Weights of a small mixture-of-experts language model, trained from scratch on English Wikipedia: a sigmoid router.
Below are experts of layer 10 (counted from 0) of a mixture-of-experts language model. Rows are named router (the router's row for the expert), up (a neuron's input weights, with its number) and show model dimensions 32-63. Each number is 50 + 10 x the weight over its row's rms, rounded and kept within 0 to 99.
Before each expert's rows: "mostly gets" lists some tokens that are sent to it at least half of the time. This comes from a sample of Wikipedia text that the model never trained on.

# expert 0
mostly gets: " Me", " Be", " Te", " And", " Award", " We"
router:31 40 71 46 65 55 31 54 53 51 46 59 45 54 51 63 49 22 57 46 47 35 50 58 53 56 55 35 67 36 62 48
up0:55 34 46 41 48 53 50 55 49 46 49 43 58 37 46 61 66 44 52 60 46 53 62 65 43 43 31 39 71 61 35 59
up1:49 50 40 50 58 59 44 43 36 29 48 58 59 39 54 56 48 67 42 56 42 39 61 45 41 51 39 59 62 50 40 37
up2:53 52 59 60 56 36 50 59 50 42 57 56 55 39 56 59 42 61 47 56 50 54 44 69 51 58 54 42 45 59 38 66
up3:63 53 62 77 41 45 56 65 32 38 29 60 60 38 52 61 42 53 54 52 33 44 37 45 53 71 60 59 65 39 62 42
up4:44 68 48 46 53 59 49 29 51 47 49 27 57 58 60 52 52 55 60 64 56 45 47 63 37 57 51 44 56 37 53 43
up5:53 40 59 51 39 45 40 49 48 39 69 53 38 45 45 53 32 63 57 53 61 47 62 44 68 58 34 62 65 57 57 46
up6:47 47 42 37 29 36 44 54 40 53 55 46 32 33 53 58 30 48 42 57 63 59 49 47 66 50 42 59 72 47 48 36
up7:39 42 63 64 52 54 20 50 38 24 56 48 48 50 50 57 43 56 47 85 53 32 35 47 54 38 63 59 43 60 60 50
up8:60 48 57 41 58 62 58 42 54 55 40 62 53 72 59 51 61 41 54 56 54 19 42 42 48 54 51 38 66 38 53 41
up9:54 37 44 58 73 51 48 46 29 48 46 58 53 48 43 66 55 39 47 52 63 61 49 68 71 55 46 39 47 63 46 39
up10:66 47 64 53 55 41 56 50 59 57 52 39 50 47 52 58 59 53 43 36 50 49 51 45 45 62 70 52 55 32 50 48
up11:46 37 38 42 66 51 31 40 27 56 57 47 60 47 50 60 49 61 55 46 43 47 50 40 60 59 45 24 45 48 51 48
up12:38 58 65 27 47 42 57 63 66 50 45 49 44 38 53 57 52 35 60 48 41 29 38 62 31 53 54 55 58 59 52 35
up13:44 36 32 51 41 51 46 50 65 35 58 50 51 57 59 45 38 41 63 61 41 36 44 84 40 50 49 47 43 54 57 53
up14:55 60 47 55 48 37 55 54 46 54 59 53 47 46 54 50 60 65 53 62 34 52 47 61 50 41 42 48 55 49 45 46
up15:40 47 42 47 35 43 47 31 63 28 36 42 67 40 46 66 50 59 55 42 70 29 54 64 57 71 53 47 55 55 41 44
up16:56 68 63 61 49 57 59 44 40 43 49 46 65 46 36 72 43 32 48 50 54 29 49 78 66 62 43 50 49 53 59 55
up17:63 47 49 35 37 51 22 59 47 58 55 53 58 68 54 43 49 57 53 41 49 48 39 75 54 56 52 43 32 46 58 64
up18:38 38 32 48 55 49 29 66 50 62 56 43 61 53 53 51 33 48 57 62 52 36 45 41 49 53 45 48 57 48 64 49
up19:50 35 55 54 51 48 55 50 47 50 51 44 41 47 70 49 53 54 55 75 51 48 52 58 55 43 44 45 51 65 68 59
up20:37 59 45 28 50 49 54 42 61 44 58 52 38 51 49 58 53 43 39 44 43 54 34 39 50 44 54 60 59 44 49 62
up21:40 61 48 51 71 39 58 41 63 40 38 48 49 52 47 60 63 58 48 60 59 30 38 33 45 42 49 48 50 61 51 54
up22:66 46 51 66 61 52 41 40 40 44 55 54 30 54 47 32 54 47 57 62 56 61 61 64 47 55 49 45 32 52 69 51
up23:41 38 75 35 43 61 63 44 52 47 41 47 49 44 56 64 57 64 40 52 48 41 52 57 51 53 30 51 51 49 49 47
up24:53 52 33 45 61 49 40 29 50 51 45 41 63 43 69 41 65 53 45 50 65 52 44 54 38 56 33 47 53 66 71 51
up25:61 64 52 58 45 54 58 53 67 40 49 58 55 26 58 59 45 46 68 37 55 57 38 49 51 47 49 43 34 39 49 50
up26:53 46 55 37 51 42 43 49 62 52 68 67 40 34 54 71 62 53 47 38 30 39 39 54 44 54 48 46 53 45 60 54
up27:59 32 51 39 59 29 49 29 43 60 39 42 59 63 70 42 67 50 56 58 57 61 47 61 59 58 51 57 61 43 38 60
up28:53 53 39 49 65 47 54 40 72 41 45 63 27 49 64 50 51 56 53 44 43 59 41 63 45 34 47 40 46 49 45 59
up29:42 57 53 52 46 23 56 58 71 56 47 53 69 53 48 45 44 45 67 52 48 49 55 57 61 67 51 57 70 46 59 43
up30:45 62 40 45 44 52 56 43 56 35 51 25 63 68 38 63 57 46 59 50 40 56 40 40 62 61 62 57 47 20 50 44
up31:48 70 53 40 57 58 51 53 53 38 61 55 78 29 52 38 63 65 56 49 39 31 50 36 56 35 40 51 51 34 44 39
up32:42 53 56 50 61 30 37 51 58 64 57 48 49 61 57 29 58 58 46 52 55 39 52 74 75 44 49 63 39 49 52 49
up33:54 69 62 35 38 47 53 49 62 49 67 55 72 51 55 59 44 47 42 53 47 49 55 44 46 46 44 59 57 44 47 58
up34:41 51 27 37 64 62 40 55 45 49 50 45 41 48 62 56 46 42 45 60 51 54 56 55 51 56 44 52 49 55 54 62
up35:53 55 50 49 41 55 37 65 43 38 59 40 61 56 53 59 49 52 48 60 63 61 42 42 66 36 58 53 53 57 69 49
up36:34 37 55 49 52 47 48 31 60 47 45 29 44 55 46 40 56 37 53 32 54 62 37 67 47 42 58 49 48 55 49 42
up37:39 46 30 55 49 47 46 48 53 49 59 65 48 29 53 55 64 40 51 41 45 54 41 55 48 57 58 51 67 28 54 58
up38:49 49 35 54 42 53 38 46 61 30 48 53 43 55 50 41 50 56 49 63 57 45 69 58 55 48 54 49 56 47 41 42
up39:35 52 36 40 39 51 32 28 53 53 38 51 50 64 52 44 67 66 43 51 46 55 46 70 61 58 43 54 52 37 42 44
up40:48 57 52 36 69 61 39 55 40 56 54 60 51 45 52 46 43 41 57 31 46 61 35 44 55 53 56 47 60 56 70 45
up41:57 51 42 38 48 39 44 53 45 45 47 57 58 53 38 58 40 45 49 38 55 56 51 56 65 53 43 56 56 57 56 65
up42:58 42 59 46 83 49 50 43 51 40 26 58 58 73 42 40 55 62 68 55 58 49 56 67 43 56 63 49 52 50 44 57
up43:61 59 55 56 53 48 49 45 52 47 49 35 74 49 44 48 56 47 66 35 57 43 61 32 53 56 63 23 79 51 69 42
up44:47 40 59 41 46 46 39 48 55 53 52 38 36 51 56 39 62 41 54 38 62 64 58 28 62 62 63 71 57 44 53 48
up45:30 39 44 51 46 36 51 28 53 65 62 47 44 48 52 57 44 40 54 35 52 47 64 53 58 54 35 36 51 50 36 38
up46:30 45 57 46 46 55 46 53 53 48 39 51 41 45 35 53 42 37 37 47 61 52 45 48 36 49 28 48 63 60 58 53
up47:38 51 50 25 42 64 43 52 40 45 59 50 59 47 37 49 55 40 38 47 49 62 51 50 57 57 51 44 42 56 41 71
up48:48 55 25 57 55 56 44 61 55 51 35 31 57 32 43 47 67 45 40 43 69 49 57 34 47 37 30 52 54 56 35 59
up49:55 52 47 49 61 47 81 51 56 64 50 40 59 49 48 52 55 32 57 48 36 30 41 50 76 77 41 56 62 48 45 40

# expert 1
mostly gets: " con", " pro", " Ro", " dis", " g", " tr"
router:41 57 27 49 68 55 51 39 49 57 60 33 56 31 53 50 59 69 42 51 55 41 57 40 45 39 51 47 42 54 56 62
up0:46 52 37 32 58 43 52 48 57 46 56 48 53 63 48 46 60 60 55 44 58 51 36 55 53 61 44 37 48 41 52 70
up1:61 52 44 57 44 57 43 43 53 41 44 56 42 37 49 47 52 31 56 68 43 27 61 39 58 44 50 36 56 49 59 57
up2:32 46 43 32 34 36 49 55 61 56 43 54 54 58 46 40 47 55 50 53 45 45 45 41 35 55 42 38 63 55 43 56
up3:48 41 67 43 44 36 47 55 39 43 47 58 60 41 49 39 61 51 72 26 67 39 44 64 62 59 46 49 55 46 51 42
up4:28 63 42 55 55 46 43 41 62 51 44 52 41 51 51 51 50 56 52 39 63 58 60 48 48 57 68 61 70 29 51 61
up5:51 43 39 56 56 50 41 51 57 47 60 50 57 61 44 43 44 51 40 43 45 47 53 54 45 60 62 39 58 37 47 58
up6:48 44 54 53 46 50 55 54 57 68 62 51 46 29 54 60 43 38 54 43 54 53 38 54 49 35 50 47 61 62 56 60
up7:46 52 65 45 55 36 63 56 55 53 64 51 56 36 48 55 52 40 42 40 48 21 42 41 46 41 59 38 58 65 51 49
up8:67 61 55 43 58 50 43 51 48 45 36 59 53 31 63 43 38 62 45 46 44 38 34 42 34 53 42 62 67 43 42 45
up9:40 41 48 63 31 50 31 58 44 50 48 52 59 37 68 54 39 63 47 51 54 78 55 33 31 52 37 49 37 64 61 52
up10:48 37 37 60 42 46 51 58 50 62 56 31 58 49 39 47 52 48 38 48 38 32 56 54 51 45 40 46 58 42 44 50
up11:62 56 53 56 38 49 56 51 43 51 54 42 51 41 62 54 45 69 37 38 46 35 48 51 53 46 58 46 65 37 49 42
up12:53 38 57 61 47 36 36 59 42 62 51 45 67 33 57 36 53 65 48 48 46 71 48 51 52 59 36 43 57 35 49 65
up13:75 56 40 57 61 70 52 60 45 50 45 52 33 53 65 35 49 39 52 71 46 26 52 46 40 51 52 52 54 62 50 28
up14:47 42 51 46 58 63 48 37 52 68 59 55 51 37 62 45 59 54 40 45 63 36 51 48 43 53 52 41 39 61 67 44
up15:43 34 46 56 31 50 50 58 49 54 42 62 64 63 57 40 59 57 47 49 59 45 45 33 52 57 49 44 49 49 50 56
up16:51 38 45 61 68 39 60 38 37 49 54 51 45 37 40 52 73 53 52 41 47 44 54 44 57 36 53 51 49 57 58 53
up17:59 49 58 42 48 38 37 57 51 45 44 67 33 47 54 63 50 52 37 36 58 43 32 41 61 58 53 75 50 48 59 47
up18:28 38 64 71 41 53 62 52 70 61 48 34 42 33 51 51 51 58 41 49 50 50 44 32 49 57 57 45 36 56 33 51
up19:48 52 59 50 66 34 56 45 53 51 43 49 56 51 54 51 70 48 62 43 62 61 63 42 67 53 38 63 56 60 47 58
up20:46 55 34 35 61 45 46 50 52 49 58 66 69 41 37 69 44 57 32 43 48 58 47 55 62 55 47 37 44 59 48 58
up21:36 55 40 54 47 58 47 37 58 33 36 59 62 50 46 58 63 47 43 62 67 45 68 56 29 48 40 37 56 64 46 64
up22:32 40 46 48 46 57 34 54 41 48 63 54 54 54 49 41 53 50 54 59 65 41 50 58 42 39 31 52 62 50 40 71
up23:64 30 49 57 61 46 39 49 56 31 52 41 56 37 59 56 65 41 48 38 53 46 38 42 51 49 62 53 41 64 44 25
up24:58 37 58 60 52 61 38 46 55 49 40 54 37 29 76 50 54 62 57 48 53 33 71 56 47 67 56 62 33 50 52 64
up25:51 41 62 45 51 55 43 49 83 69 43 38 50 47 47 34 60 45 48 40 51 47 50 37 62 39 29 57 48 22 32 40
up26:48 37 63 44 57 58 40 49 54 56 43 39 41 60 65 41 34 65 45 50 58 43 49 72 58 48 44 67 58 46 42 60
up27:44 50 38 45 45 57 59 62 39 72 57 53 53 56 40 60 37 53 49 41 57 56 48 51 63 44 43 48 58 52 56 52
up28:28 56 46 45 67 24 51 44 37 38 37 49 48 44 56 47 52 53 52 49 37 58 47 60 54 39 70 53 61 50 39 57
up29:43 41 63 56 34 40 51 55 47 56 53 25 44 40 46 67 45 59 53 54 46 34 56 56 32 59 54 35 31 61 43 64
up30:48 39 42 44 47 51 57 59 34 68 48 35 33 46 43 43 57 50 62 60 69 43 48 64 37 33 57 41 56 59 51 55
up31:33 70 54 41 35 52 31 63 53 51 41 52 56 62 50 78 63 51 49 56 55 53 57 49 40 61 50 62 27 50 38 57
up32:45 53 44 68 57 49 20 40 46 53 46 48 39 37 55 62 37 53 55 35 53 53 49 63 55 49 40 53 64 36 62 65
up33:46 52 45 54 56 56 39 55 47 63 42 65 57 46 48 44 32 56 58 34 39 64 48 49 48 44 45 41 36 55 47 46
up34:43 64 66 41 44 40 49 47 60 50 51 34 56 40 59 50 50 63 37 47 55 45 67 53 56 32 42 48 33 44 48 73
up35:58 54 62 55 36 49 59 51 54 49 54 40 47 51 37 58 71 57 41 48 61 39 47 34 67 31 50 45 52 48 53 33
up36:39 39 50 59 46 37 33 58 43 56 41 56 65 40 69 48 47 52 48 37 62 26 33 47 61 40 53 46 62 53 46 62
up37:45 57 68 54 48 51 58 37 59 37 44 53 31 43 43 58 38 62 54 52 69 50 58 41 52 49 50 38 47 68 57 53
up38:50 41 61 48 45 49 40 52 51 58 55 48 57 59 40 55 40 40 47 40 50 24 36 44 69 52 36 58 43 44 36 61
up39:58 30 58 38 54 41 35 41 39 38 64 42 64 44 57 48 63 69 34 55 50 55 45 51 49 51 55 35 51 41 59 39
up40:57 26 40 40 49 50 41 39 51 51 68 62 62 42 67 52 45 59 31 39 44 42 42 59 65 61 37 69 47 45 45 27
up41:46 67 43 48 53 56 58 46 53 68 37 45 57 70 52 64 54 40 50 42 33 37 45 36 59 55 52 46 51 49 59 47
up42:47 63 46 52 51 47 44 44 71 53 41 36 48 49 54 39 59 55 69 43 46 48 42 55 51 59 44 38 59 41 54 44
up43:30 37 40 45 48 54 42 48 52 48 31 45 54 52 37 63 69 39 65 41 44 51 53 49 52 33 47 68 57 50 52 61
up44:41 35 60 39 44 56 43 43 44 42 46 47 57 45 54 50 41 66 44 46 45 52 83 38 40 53 43 49 38 56 49 33
up45:57 62 45 39 27 49 48 62 40 51 44 55 43 54 41 52 56 53 71 60 29 35 48 46 39 39 62 60 52 69 54 49
up46:55 55 33 30 64 49 41 55 34 65 58 54 66 58 41 42 45 61 31 42 43 44 59 74 61 52 38 46 48 51 49 54
up47:54 45 38 55 63 48 56 41 40 69 47 50 47 46 34 54 42 47 28 39 62 61 45 58 48 40 61 53 53 67 66 47
up48:53 50 43 56 68 29 54 45 42 41 25 59 46 41 47 45 36 36 37 59 56 44 39 60 54 36 54 58 47 66 63 70
up49:65 42 57 39 32 51 43 35 58 69 48 59 68 38 69 67 55 46 42 51 41 60 59 45 42 38 48 50 59 47 57 57

# expert 3
mostly gets: " creat", " join", " return", " form", " remain", " continu"
router:55 56 38 49 46 46 46 42 54 59 49 55 55 55 54 53 48 48 62 60 46 39 45 65 46 54 32 41 24 57 41 31
up0:46 62 47 56 44 36 48 26 54 52 38 53 60 51 59 52 45 51 52 69 38 45 47 64 52 33 53 37 30 59 46 44
up1:41 50 46 51 49 61 50 47 49 64 52 53 47 55 51 36 61 31 49 41 53 40 53 43 44 49 43 53 21 39 56 71
up2:59 40 49 51 51 36 55 39 68 51 46 62 39 38 49 61 62 32 50 43 51 56 52 62 45 41 42 38 48 64 55 62
up3:37 64 47 62 41 59 45 40 33 36 64 47 48 36 26 60 58 42 74 58 48 47 37 48 48 49 48 41 27 67 48 49
up4:55 67 36 50 49 56 56 33 45 50 48 49 59 59 54 62 31 35 44 49 36 40 58 47 58 53 35 78 56 48 43 56
up5:46 39 46 49 33 47 42 44 45 38 57 21 57 33 48 47 72 37 50 25 47 48 47 54 46 56 57 64 47 67 56 47
up6:44 52 36 56 57 42 43 24 38 50 44 43 71 49 64 50 46 43 55 72 66 51 57 69 50 49 61 45 48 54 48 65
up7:55 60 52 44 47 39 64 52 51 46 57 39 39 43 58 49 56 57 56 41 46 48 71 67 46 12 58 37 52 40 58 55
up8:37 50 52 52 58 49 55 71 59 57 42 38 52 57 42 58 44 41 51 34 43 45 52 52 68 37 67 59 42 45 53 47
up9:62 42 29 25 51 47 50 50 59 51 53 41 53 41 50 65 62 46 42 41 44 46 32 57 46 52 65 35 47 37 45 30
up10:48 50 65 39 42 47 52 55 38 55 41 59 52 46 42 53 48 49 51 41 62 52 57 53 47 72 59 72 50 59 39 46
up11:40 51 29 58 48 53 42 44 80 35 45 49 54 50 64 63 60 53 53 52 52 57 49 52 52 43 35 45 62 25 37 38
up12:57 38 58 46 56 34 65 49 50 37 44 49 40 74 69 68 43 58 45 71 37 52 54 49 58 46 47 37 36 59 55 52
up13:30 56 57 58 35 46 56 54 50 46 48 60 50 62 44 45 36 49 45 40 56 30 40 59 43 33 46 61 48 46 50 42
up14:55 52 45 48 63 47 45 54 35 51 74 44 41 55 51 53 59 51 55 58 49 64 60 56 51 50 56 41 63 53 40 51
up15:52 53 47 57 52 39 41 41 59 50 55 60 50 41 59 70 52 48 60 69 58 51 40 65 49 39 50 22 34 59 63 48
up16:65 53 43 59 36 55 56 52 59 34 41 62 56 47 34 65 58 49 54 49 56 36 40 45 40 28 56 63 33 44 49 41
up17:38 37 44 35 63 47 68 52 39 53 31 51 38 56 52 40 53 47 47 61 51 38 55 58 49 40 56 57 44 40 62 50
up18:50 56 49 63 61 49 30 63 49 45 43 36 52 41 54 50 48 58 47 67 51 33 45 66 57 53 39 46 54 62 37 49
up19:42 40 56 64 53 59 43 46 45 45 61 42 45 33 64 42 17 43 49 45 38 47 54 75 66 50 45 37 36 40 64 50
up20:46 49 62 43 65 38 32 48 61 64 49 53 46 44 62 36 41 51 47 50 50 55 57 62 60 67 29 53 48 58 44 59
up21:41 45 60 40 49 56 53 30 45 48 58 72 50 34 60 34 47 35 50 62 37 48 46 69 55 46 50 39 46 63 48 50
up22:51 56 51 55 48 49 67 39 65 61 41 58 51 41 73 35 36 44 47 31 55 50 50 58 48 45 26 47 52 40 50 44
up23:49 37 38 48 46 47 38 43 60 51 41 63 42 44 55 31 51 61 38 71 44 73 43 58 34 40 58 56 54 51 39 38
up24:57 60 53 45 49 64 34 44 47 39 46 63 61 46 54 51 66 47 50 47 49 50 47 65 46 57 39 51 50 34 53 40
up25:52 39 55 59 59 50 43 44 47 45 55 27 62 57 35 63 59 34 64 31 48 48 36 61 50 46 41 53 43 63 55 44
up26:48 46 56 63 44 44 42 42 59 36 34 38 58 47 42 40 62 44 57 41 44 50 71 49 48 56 55 49 63 38 50 35
up27:59 44 46 48 54 52 34 55 45 58 48 54 41 57 54 58 57 41 59 45 45 38 64 68 50 54 36 45 58 58 51 53
up28:26 48 54 44 45 37 63 61 68 38 40 52 48 50 54 57 71 41 61 35 50 54 46 42 43 54 49 45 40 49 47 36
up29:75 42 35 51 63 40 59 58 62 52 41 45 30 38 69 49 26 53 59 63 70 34 37 48 44 47 42 62 62 48 49 45
up30:35 40 63 34 39 45 51 39 67 72 35 62 39 63 49 22 49 51 47 50 49 54 55 62 51 50 53 33 38 63 51 47
up31:52 49 46 55 58 59 48 54 52 42 52 62 56 41 57 42 49 61 59 57 40 31 48 55 47 61 44 35 51 48 65 42
up32:44 41 48 44 49 37 44 44 51 45 47 55 47 68 57 53 37 47 37 81 46 48 55 52 58 34 64 53 59 63 54 43
up33:33 69 35 56 44 53 48 63 40 52 33 54 52 42 49 59 50 42 48 45 49 40 42 53 36 53 53 48 55 55 30 55
up34:35 34 58 54 64 46 51 36 62 44 33 56 50 40 42 40 53 69 51 48 76 68 48 49 47 63 40 57 41 49 35 36
up35:56 54 46 38 35 62 46 41 52 45 58 56 51 48 55 47 44 27 32 46 52 45 52 54 62 52 47 63 44 60 59 41
up36:49 45 37 53 46 49 48 46 52 69 35 59 33 55 64 37 44 38 53 51 30 36 54 54 42 58 40 45 40 57 55 49
up37:45 49 59 45 45 32 58 38 45 56 56 50 43 46 58 45 64 55 37 47 63 52 45 58 52 59 57 51 50 80 52 55
up38:26 61 60 58 22 42 60 47 55 58 37 40 61 71 38 59 34 50 50 63 48 53 45 56 53 57 42 63 68 43 42 37
up39:41 30 41 44 44 60 47 47 39 48 43 31 40 44 43 50 59 54 49 47 40 70 52 54 47 45 41 44 44 39 74 47
up40:45 60 61 61 37 53 57 43 35 64 58 64 40 48 52 38 52 40 49 62 44 57 48 35 58 45 78 33 39 43 50 41
up41:64 62 52 52 65 57 42 50 34 48 50 42 32 34 60 41 48 54 46 45 46 41 50 44 62 47 50 49 56 57 35 43
up42:64 49 51 37 45 55 46 51 47 47 64 49 47 49 44 52 59 47 46 61 48 47 36 66 73 46 48 48 22 56 45 76
up43:61 38 55 48 57 30 61 48 48 50 34 49 39 51 42 44 50 30 50 34 46 61 56 46 43 51 50 61 65 53 42 51
up44:52 52 54 46 45 47 35 40 47 81 56 56 42 38 57 57 45 67 59 58 43 36 47 55 45 46 56 43 26 45 53 36
up45:50 52 38 45 45 50 47 58 60 47 51 58 59 47 60 71 44 55 49 51 40 52 76 45 65 48 32 39 45 29 50 53
up46:45 53 43 55 50 55 70 55 38 63 66 47 28 41 40 54 47 39 69 45 37 51 45 65 53 48 43 44 48 42 41 37
up47:51 60 49 49 51 55 47 54 41 58 66 70 48 70 56 43 70 37 60 63 61 40 33 50 49 34 55 58 51 62 45 59
up48:67 41 48 68 46 54 50 72 41 36 25 55 45 60 38 47 50 62 64 52 63 37 30 59 44 46 39 52 40 43 60 57
up49:48 70 64 60 68 48 57 37 57 33 51 59 50 52 65 47 48 50 55 39 68 63 72 52 79 46 55 49 47 20 41 56

# expert 2
mostly gets: " the", " a", " The", " 19", " an", " his"
router:48 55 52 52 53 43 49 50 37 41 44 53 35 40 49 61 51 40 63 52 44 37 58 39 47 42 49 59 59 62 51 57
up0:41 58 44 51 59 53 39 33 45 54 66 35 61 44 51 44 59 66 46 57 60 55 64 54 71 62 43 60 56 48 42 32
up1:61 63 63 44 37 41 48 51 50 61 44 57 47 51 74 53 52 47 44 53 50 62 55 62 38 51 48 54 35 39 77 41
up2:53 46 37 47 59 46 47 56 46 48 48 51 68 37 43 66 67 60 50 55 45 53 45 48 52 63 51 52 57 44 48 64
up3:36 53 42 43 43 62 60 60 41 54 74 54 48 43 46 52 38 47 44 67 41 46 49 60 51 62 27 41 51 55 50 36
up4:49 46 52 42 52 57 55 54 56 42 62 42 55 57 51 71 59 43 47 57 49 23 57 44 42 44 41 55 43 51 52 42
up5:52 47 52 54 63 51 65 40 37 56 54 48 56 24 66 52 57 45 42 50 54 62 51 56 38 50 45 47 65 61 47 48
up6:47 28 58 43 72 48 56 48 70 57 71 56 53 47 32 56 45 74 37 50 52 52 56 56 41 43 43 29 52 47 44 36
up7:41 47 69 43 42 37 45 50 36 22 56 50 49 29 37 56 58 48 47 77 40 62 44 45 35 35 53 45 42 47 49 51
up8:48 46 43 52 44 36 51 49 40 43 52 53 56 71 42 52 63 59 56 46 64 50 46 55 40 52 47 52 36 57 49 61
up9:43 34 39 42 52 64 36 62 50 52 46 48 45 39 27 57 47 45 47 58 49 56 35 30 70 59 49 47 37 48 39 49
up10:47 42 69 54 59 48 55 69 30 55 47 54 32 44 30 60 50 50 56 56 47 36 45 58 59 44 34 43 43 49 49 31
up11:43 49 53 50 58 52 31 57 46 54 43 44 52 47 54 55 47 57 51 63 47 56 45 34 30 56 41 32 44 45 54 58
up12:62 43 60 56 41 60 45 55 41 40 44 58 45 48 51 53 47 41 45 58 21 47 59 41 41 60 57 42 44 68 53 69
up13:60 43 47 51 45 21 50 52 48 59 35 33 47 52 22 56 55 61 57 25 51 61 36 64 62 55 57 63 41 52 41 58
up14:38 39 46 46 46 35 42 51 35 61 66 66 56 46 48 50 58 30 49 69 53 36 30 42 53 70 72 67 43 48 47 51
up15:53 38 42 46 41 45 55 49 47 34 44 60 49 51 67 60 53 51 55 34 59 54 42 62 38 47 58 41 29 41 51 68
up16:32 52 61 44 50 67 37 46 44 40 43 45 60 47 61 43 46 54 66 51 35 48 44 43 61 57 38 48 36 39 60 50
up17:36 51 49 44 51 32 52 40 67 67 44 52 56 52 55 51 55 53 58 33 64 48 55 66 38 46 57 60 64 48 67 47
up18:44 39 55 34 54 42 39 28 47 46 40 48 48 49 53 63 55 56 31 51 37 52 63 54 52 48 47 44 48 54 50 72
up19:49 48 35 32 51 47 71 47 43 48 57 42 51 46 38 63 66 60 47 42 52 43 39 40 59 46 50 51 43 47 61 72
up20:42 46 38 45 59 40 59 40 48 27 59 55 49 60 69 45 41 36 60 41 41 48 50 48 34 62 55 31 60 53 58 61
up21:48 37 39 53 59 41 55 32 33 33 42 53 50 54 61 36 63 40 46 33 37 49 52 70 59 34 61 43 42 40 50 42
up22:44 38 42 67 38 51 54 41 53 42 44 49 56 51 55 38 43 56 62 24 51 62 56 49 34 36 27 45 65 57 42 50
up23:48 51 35 60 39 41 53 46 43 50 60 59 51 58 67 51 61 58 52 38 45 51 49 40 61 43 54 55 61 61 46 47
up24:53 45 56 75 53 43 64 29 57 54 39 54 56 48 42 50 50 50 57 41 66 45 70 41 68 48 38 47 47 45 40 61
up25:40 60 58 67 63 48 60 51 58 46 47 41 52 51 47 54 50 55 42 39 54 41 38 58 80 66 30 57 55 63 41 46
up26:39 61 47 47 51 41 59 18 62 40 48 46 59 58 53 60 41 50 55 59 47 38 63 64 56 61 47 48 74 77 54 51
up27:37 50 55 53 61 54 45 58 46 64 38 64 53 54 45 55 27 57 53 48 54 56 54 54 58 48 27 37 50 27 67 46
up28:60 46 58 66 58 43 47 44 59 38 57 38 48 54 51 49 48 41 45 46 65 40 56 49 60 42 59 43 68 60 59 48
up29:35 39 71 46 47 44 61 45 50 43 21 61 54 36 44 52 36 52 54 52 49 35 46 47 40 39 45 55 55 38 66 56
up30:43 59 61 50 43 53 32 60 50 55 66 45 32 36 50 53 44 54 71 50 44 58 54 40 63 24 62 60 53 57 63 70
up31:51 46 62 45 35 53 47 67 61 54 39 47 45 58 58 66 66 33 53 33 44 46 54 39 47 42 48 45 44 56 49 52
up32:65 46 44 57 48 60 45 67 51 46 49 60 50 36 49 64 41 54 47 44 70 42 41 64 58 61 37 49 64 54 36 49
up33:43 35 56 65 52 60 38 48 63 70 39 63 41 48 63 65 49 56 48 48 57 40 64 54 34 62 34 55 60 42 52 45
up34:46 65 64 61 49 32 29 57 51 56 59 68 48 69 45 60 48 45 46 58 52 47 49 45 55 39 58 57 50 54 47 54
up35:55 55 50 26 43 54 53 31 58 48 62 43 66 31 53 55 58 54 56 38 49 56 44 29 73 41 42 52 46 61 59 56
up36:52 47 46 39 58 55 55 54 45 63 58 53 46 39 42 54 65 34 74 43 30 55 28 76 38 53 59 39 31 52 49 61
up37:50 41 74 48 49 50 39 59 57 51 47 50 35 46 66 51 56 53 49 44 39 37 51 41 52 59 40 54 74 55 42 40
up38:47 50 56 59 43 44 48 49 37 51 56 57 48 41 52 68 58 42 63 59 32 48 49 52 51 57 41 47 39 62 49 68
up39:43 50 68 46 44 66 48 43 55 42 47 54 40 41 59 63 44 44 48 55 58 47 38 41 32 46 44 41 64 39 42 59
up40:58 54 37 49 70 53 48 48 51 53 41 45 63 53 49 46 45 21 54 39 43 34 46 47 51 42 34 64 38 44 30 40
up41:51 66 44 59 69 39 63 66 35 65 39 63 32 56 49 67 54 47 55 54 55 50 68 65 44 43 65 57 59 48 65 41
up42:44 53 54 59 53 43 55 54 57 34 57 51 54 56 42 48 48 75 69 31 39 61 45 52 57 45 63 60 28 48 46 38
up43:49 66 44 54 49 62 57 50 36 54 46 61 48 60 53 56 57 46 50 50 46 49 52 43 49 52 38 54 54 42 60 53
up44:59 65 40 37 54 43 53 54 56 42 31 59 49 44 38 40 55 44 48 41 38 50 51 56 50 61 55 59 53 62 50 45
up45:52 60 47 46 45 34 40 62 38 50 46 48 49 32 47 48 57 67 55 51 53 46 49 51 54 49 46 46 55 35 54 48
up46:44 43 61 61 54 50 57 62 56 51 65 58 69 57 38 60 59 42 47 42 59 39 55 58 57 54 57 48 56 45 55 57
up47:46 41 58 53 54 61 70 29 58 36 55 59 49 42 50 38 73 40 59 50 40 37 47 44 57 50 71 48 48 36 48 43
up48:67 51 66 39 62 44 47 58 58 52 45 53 54 44 47 39 56 61 35 43 30 51 47 42 55 57 46 45 41 62 73 45
up49:33 48 44 49 66 53 42 33 42 53 47 62 65 34 40 52 35 57 59 47 56 16 44 60 42 39 52 58 41 36 50 52